config.yaml
n_layer: 14
n_experts: 16
activation: "reglu"
moe_layers: [1, 2, 3, 4, 5, 6, 7, 8, 9, 10, 11, 12, 13]
routed_scale: 1.0
balance_loss: 0.00399
balance_bias: false
router_logit_norm: 1.0
init_std_router: 0.0128
vocab_size: 15237
beta1: 0.95
seq_len: 1024
train_tokens: 368100000
steps: 5617
dataset: "wikipedia_en"
Below are experts of layer 9 (counted from 0) of a mixture-of-experts language model. Rows are named router (the router's row for the expert), gate (a neuron's input weights, with its number), up (a neuron's input weights, with its number), down (a neuron's output weights, with its number) and show model dimensions 192-287. Each number is 128 + 32 x the weight over its row's rms, rounded and kept within 0 to 255. Numbers have three digits each.
After each expert's rows: "mostly gets" lists some tokens that are sent to it at least half of the time; "comes before" lists some tokens at least twice as common just after its tokens as in all text. This comes from a sample of Wikipedia text that the model never trained on. Tokens count by the router's weight.

# expert 12
router:137118132130162137136116121213176090107083174121158112132092141133093147161117150114129185097104144104108145161143063029184129091163135121115099118114191131128123115108125049152123099153121123091147090144127118122137129108110104129175125178113130074171124107167101142134142099124093135028
gate0:097210144109091137130114158182109128150121163146150118121083121174102132186126068124118101179204145149119184099127126146155073160104107155108124050141111093088140140123173084094139105115127126110086102117126155158111164153109148139074082130132116149064113180115119125103092128101084165065
up0:124142081121113111114174175138091145083135152150147127185090112124160195210101140191090150175138130088147196094113201185099115115100082095061089154147149104128089177146156127102104104131094163111110159077184143126121114086109101101164074156133085118141118124139138127109093150193121100117
down0:072155165152109090127136163142117143151195117106138116124065117136134153199090131116106129113128169164126107118118140157092117106157124119090075101186162116152107142089128058130113129118073145172118107178109205145111123112060137149209096124072126121145145098103134166171114175156114051140
gate1:109135138146126162160187110166122125165114161156093151190110058130038123147194104168126135150145116134125116126131154193162137064167072073106170066152093154114172155142097094157139137119129120100142137118130139160080128090164123119130055096101155093104149110079111089164104084159066132132
up1:115128102164110164114092133106188145116112110084107120150171144118142168126077164111144054103110118123083127091094110111099110104108100138175220155101162146170106154082158131066113115133137077117158049095137103137112124128112095133142172121121184137123163106164121176140124141145153081132
down1:130086114100062129109090157127152120122125095142148104134171131103147110141096155138133166161135182153152078090146088099089111120058102170131180165115081171159085108125106142151096128143121133064130151107106078082147084119129127115113162125111096158132146124108108154147157138148131150126
mostly gets: " such", " Genus", " Website", " Coordinates", " Phylum", " •"
comes before: ":", "-", " as", "–", ";", "°"

# expert 15
router:126127161144117169175120099132072106170177110133096128118138144067152151103202171159111147090141110086153174086105132161133098098099115120133070128182184079127125086120126143165134059095137103164129137151118101120147117157164157096120051204130150140164075075095177133052110138112122049149
gate0:130150080103099127121167115140092111100148113112120101145083133156148174125108137118150082094142080097112106155121105117158183108162137135099142159148176111123139066129160182124156117166151208169129075106091132178195161109109150140160108084077083107058138157077087137150141132147155126130
up0:093113121050098139078163106110160143106201117111141167166096071183105115130110066134099114132170111060164141124114100125127149114180158131087122169149120124102133108143116131080168138135128207150122127116105135151140080100115170167115199100106126155098173087063137132120157172100092123126
down0:163132130134116182147184133149112150130137138126109130163126133142238133135085102146177163117149121159146143147130095067161164061199069066159118136168106129151138106078145127185092144041071086113156129115130107147160139109159120108128162145119120119131147068101121143192149091127156066196
gate1:146096100119173141118163051152080203119156141046122095154152123192153151150151142101108170141129116121110104117139099079108170123164124091095172160167133106087135173139140144116122126125105199182125130072120175177189152117156180080174087154145146181126114147136127077169127087086118104111
up1:160136097138090141172187096193109099181090134167113158068158165040091143077144115148080146122150126165066172098102139158105097116149065128097150129103143140160130189138055134133069132098153119113129157150139127090146142158095129116144109125098150099118163147124080106146143077125130109114
down1:143108104159138099136136176126141146152081143125149072162113121060111198093135113179082113124092159169141143065120126162132071096067140114139132123113154239164158156143162091153103135042100120143133113178103128090113142120103136097134117163181155115136161125086189152200163153102083101157
mostly gets: " has", " have", " was", " they", " been", " became"
comes before: " the", " a", " was", " to", " be", " an"

# expert 13
router:163079114162110077141150088171085139137147152116172184118147117122143114146082141139108106115173152129088086133164131065146136105095150108171129122108126137123131152150101181119158068163056127119145096148133074159103138060119086176102135133127144127148138150146159140152105143162102149140
gate0:127112108169122115143110208120116113076075152082119122167140131090111137118146096105127134151098174184160085171135174115127202116163112135120093121064090070072154106144077130114105124101123095100128135159096144177108116136063053150060128141119071158125122126145157106109145082158150140213
up0:080148142178179144157115126172114135120111169127085164073136163162146104156156118122099075127110135125157127110124121171096170117167123136104143118073078125073153083141155134098139089093102120077101147086107149079127116074130141087097104195113115121135138132148132163117068115101098138195
down0:140128120148128136151167162143104149069158138079137078172113136121135109113075128173130174131129137144098109118128164127120112115160157147117092107107072114158155139127105124146137111122119132074145160149166182145133128146122086086114167095123113089122170122112175124108127098155167124134
gate1:134109146147080119096124138167110115174129099126100147158113082086062142160115137153099126162138115161157144081175124109161149128168146171078142155174182086143160146097163146128186164084146135144108081142138096097138214136086180220126113095127083065125106090150111075113087128156159156165
up1:148152104146121099121082158145191166133133125069165137124142153095167095099140119114106079157095117123155152115138125074136160133144133125141212126086122111088094119132127185145116098176129154165146158094148163102137093158165135132103148178130209131059106137155130113136068135100172135102
down1:093114202130074152134110095150176151069156128118128114091132100154107145121141122147186136157095077099093111162117095136085139107142138139187120127135148165144099172151108072122199170090114118071091096115160100078179157140188136116142075088126101096088153143143138073169072175120131102111
mostly gets: " series", " development", " building", " village", " song", " house"
comes before: ".", " of", ",", " in", " and", " to"

# expert 0
router:119150117118133171086206108084175157145094116115099117145170137089126145151113150092093103199121098120152134087124137103157216157189093161168137111200049098123200044161139142136100100115136133118138109174143116126175188087115162136126177120134117090121098168132060137078151180124161062144
gate0:122108143175160167132107129100115168129108101079093116068145124096122103106106091139141118142119098096104104098126124122138148152078156100148162158120167062081204117147116156127131137104197173129127138079121108205113152105114148179163115171149110117103143167049048142118097118120187145130
up0:090101152188145114100185154193065112095179181161115141166156167100099128142187113134101186164088118120104174151147106114124144124128141155107158150126176132138117153100159097112095096102088129186111113096176133141139081129130127118124142098133133130124083183125114121138116115143146163123
down0:151153098137110083121080107127196117117134056108170086107138145092150111129142072098066141124109165132155121170089129089159146112158163121159112108176135127119067143083125148063087103122041124100183080125119123168136114137126148122143123093184116091142144091148110127124090160116141140138
gate1:119086176138154183135155131167121123066166100187136135091132081109089189083101138113146121114176137108124081092135126105085124113117161154161141114107171166066138126060104094102075183112080140111159165096130044157119095130163157149142122134130161133166103130141169148185134144104147128151
up1:116071124115129148120121162151089132100125166109090154152166125056190140071172154057154134119138124130122173110132158167089141155110141169162070162156108087113159175068143144093079147129107117126162142108129087153162127109139099142147182096151099146171111124107121105133151167128136072121
down1:096095107139136166150134089089146120114135093116157137083060097131125180086173119114146117088116148160094181176141157155117172166124209112116150139138084128154090137123148116128098144114041086111143117051148107152099139127103127104133161133099091131109132118157170142117152097121150094158
mostly gets: ").", " ===", "\".", " =", " ==", ".\""
comes before: "\n", " The", " \"", " In", " He", " "

# expert 3
router:136137095132130051123124185130156172104109131091135121110123188126105151125205169090150121128046128122118117106082162169111060130200148155099153095153091148094132125106106112122191164090162106136133136037122111094132148140162081109151085094073076144125079144098110096135142120131049116139
gate0:088119153140136131075208125111103075163117159130134129165194110176130068164139136152060110148104143126093161074114157169099137165122161096109150179145043170113162120133175169158124155110126151158164116122066064126151130096098109173130124130074078134072082110167181144113175135142142112113
up0:096164148085114173095131047125147153087186070109108099111112154163102128115116094132165146111072139136065116225100129147139104130182191113142066111088172115110120173109093093125119183152155085126110112179078125148087129157116066147115113154110190128156098089073070080127124115155127093154
down0:108137122103101136097130160141195131126133096092140105149172161099150063115106153152198146091090123146186123090101144048172075078070108105088147067111142100161100161165127101175100120088046108088115107081178115137156133128179123099074107093111127116059140150108096114094119134163139054097
gate1:112131101079153155116193143087104136094085110128143130134131164135121199165177111116151156125100128082104115117196171074120108081137094145111184162182157174083070166101146096091117120113114103125135144124146132125097099106113131124137132154119168127110108116174116158176146145130111185158
up1:100163110101089103121149108062087090140032127116095146071123136076089095131158136128096122206170168095196128149077105136142132088214141087210108103180129131164055106113181087149144144152100157156044136100127126082109121154128159159123104102169164119091155183087154159106070134100119143073
down1:142092103078126167129175158104094105124176175106076073082098126118119163093124152134159135157191092066057123063090120117097160171150160099109135101125036090106117100133166125141109163137175159151114179179151093056118123135124134104148128128123104081161153094088145127147162154171134142163
mostly gets: " ", " %", " Votes", " Candidate", " Apps", " FW"
comes before: " |", ")", ";", " ", "),", ")."

# expert 4
router:107094134164140102130163146107149054090138102095109113107106150107153095116208099121131156096208113112112150085098066138107204148123126110093145121191153106109122102160131140142085123082149066147137134137099126137134109141138117161046174082111160132123134083152109160113107093131163155133
gate0:168200112156185211162176090115119121109145118068167102130117148104125129128085114163158149149153097158116140105123110097113102159068095130108160170171139124088068129173137116114132134097142137057125065101189166142115112087166152117087090119102139148102139123138105109181132168119102129140
up0:138146054111139116130169176136098138145111111082043118186100058101169123121106088115083166119140147097104138168109100188177155164129122152163143148142146127101135181091130106155070114085110166113104135080132099159137100125104101091207116093180157091121063133105091110184118111139114149105
down0:088171082151147127126083029112131140182106131087154173151136112118142124153094083146158095100064148151072159118100146108107091186125119151120153091077127099134209169122146173131073106151086138108193157121109170148164146158182092132154153077145089124117127148073132125077145135171067096119
gate1:122121102177132111125058136160112070104140136165141083127146122107122155139170184121138075154198104123102092201144119127121069146099133131133141099132154128103196172172106141135041115137107121087133098167100149157150171143141185117095069115181117150186115113100130107114193140121152093085
up1:116143128165181111099118097128093042105118145146117111122117031161125098118167172121082117154158117109066134094136086105138170099105170051121070150135114127152134145109177139136101148090137146125233098135079183138148148056134094118109123120137160140175146140086137109102167097145139092141
down1:141138067068118190089138055176151124177136155080085073125146154142112125108123135101052081170136131126133169099118138118142133123176113116138110106129161143090173147103121149089138153143118128100138101119046129143147095108184155117142139073189170124144137111111154112097149138152139099091
mostly gets: "On", " along", " on", " approximately", " On", " finished"
comes before: " 1", " 0", " 2", " 3", " ", " the"

# expert 11
router:149086182100137114121125093069136135161099162128104118198161149182135071092082130139116090156019152137125129120120113143079108085095090173146140124087131141187118169188128170087130130151133156183120097171116148091110152141136145150151154079103068132114137139119072157164130117131080124108
gate0:115166150092166194075109098124102138094128140130117146140144119205095099185035163167142121124099166085087137119175119170062162129130150115145126088146117160111141192196174152108163081127199184106158166175097094147101135165064159082053109157119081150100098147087122190148074107144107119113
up0:166076157175099062143144171192134170118131129140092107141118113145161109090090109120107159084121118120139199122164113116162121150174087133129107162127105146123181141118127143165092100140148143100117093109140150129113106070156071168145155125091129131112177125111150118128144095098088183160
down0:104105167118054108149154102099127082126103120109085114122160107105172152114137079138100153146097168179143054111087146128255106140124174118108159090140140105196125097139105059118177131154116135135086122139175119119149153093102117185101110137150168112129144136144145079133179099151125142104
gate1:142089124173128143145118139056172083151089189105133100090146062113152112129114136114068114123172090153104062112102131152145085093168174132140177187178058135148155123126143133129106134134118154176051126103170099141139116127159146111193152112080126126134186144138151082087115151191126141106
up1:114112170110132091127065130170083208089097074093148095120123183153142165139146091171141164102077156116065181180086193150152209092113120095114116135135113159203132114127110100136109100174072137132110110116169172129123137108151097165148138113102151076150169123136118135097107121102123135120
down1:104122146126095125154115139117086102082162095120124140129194138070203144089117089072126183147116130164107159090165154147128106137114114106130076146147168119137087086071136132127088164122143104159133154131150126166066123142129087187123137081085037158069164098140168136150174078122180192131
mostly gets: "==", " ==", "===", "Personal", "====", " ==="
comes before: "\n", "-", "==", "===", "|", "The"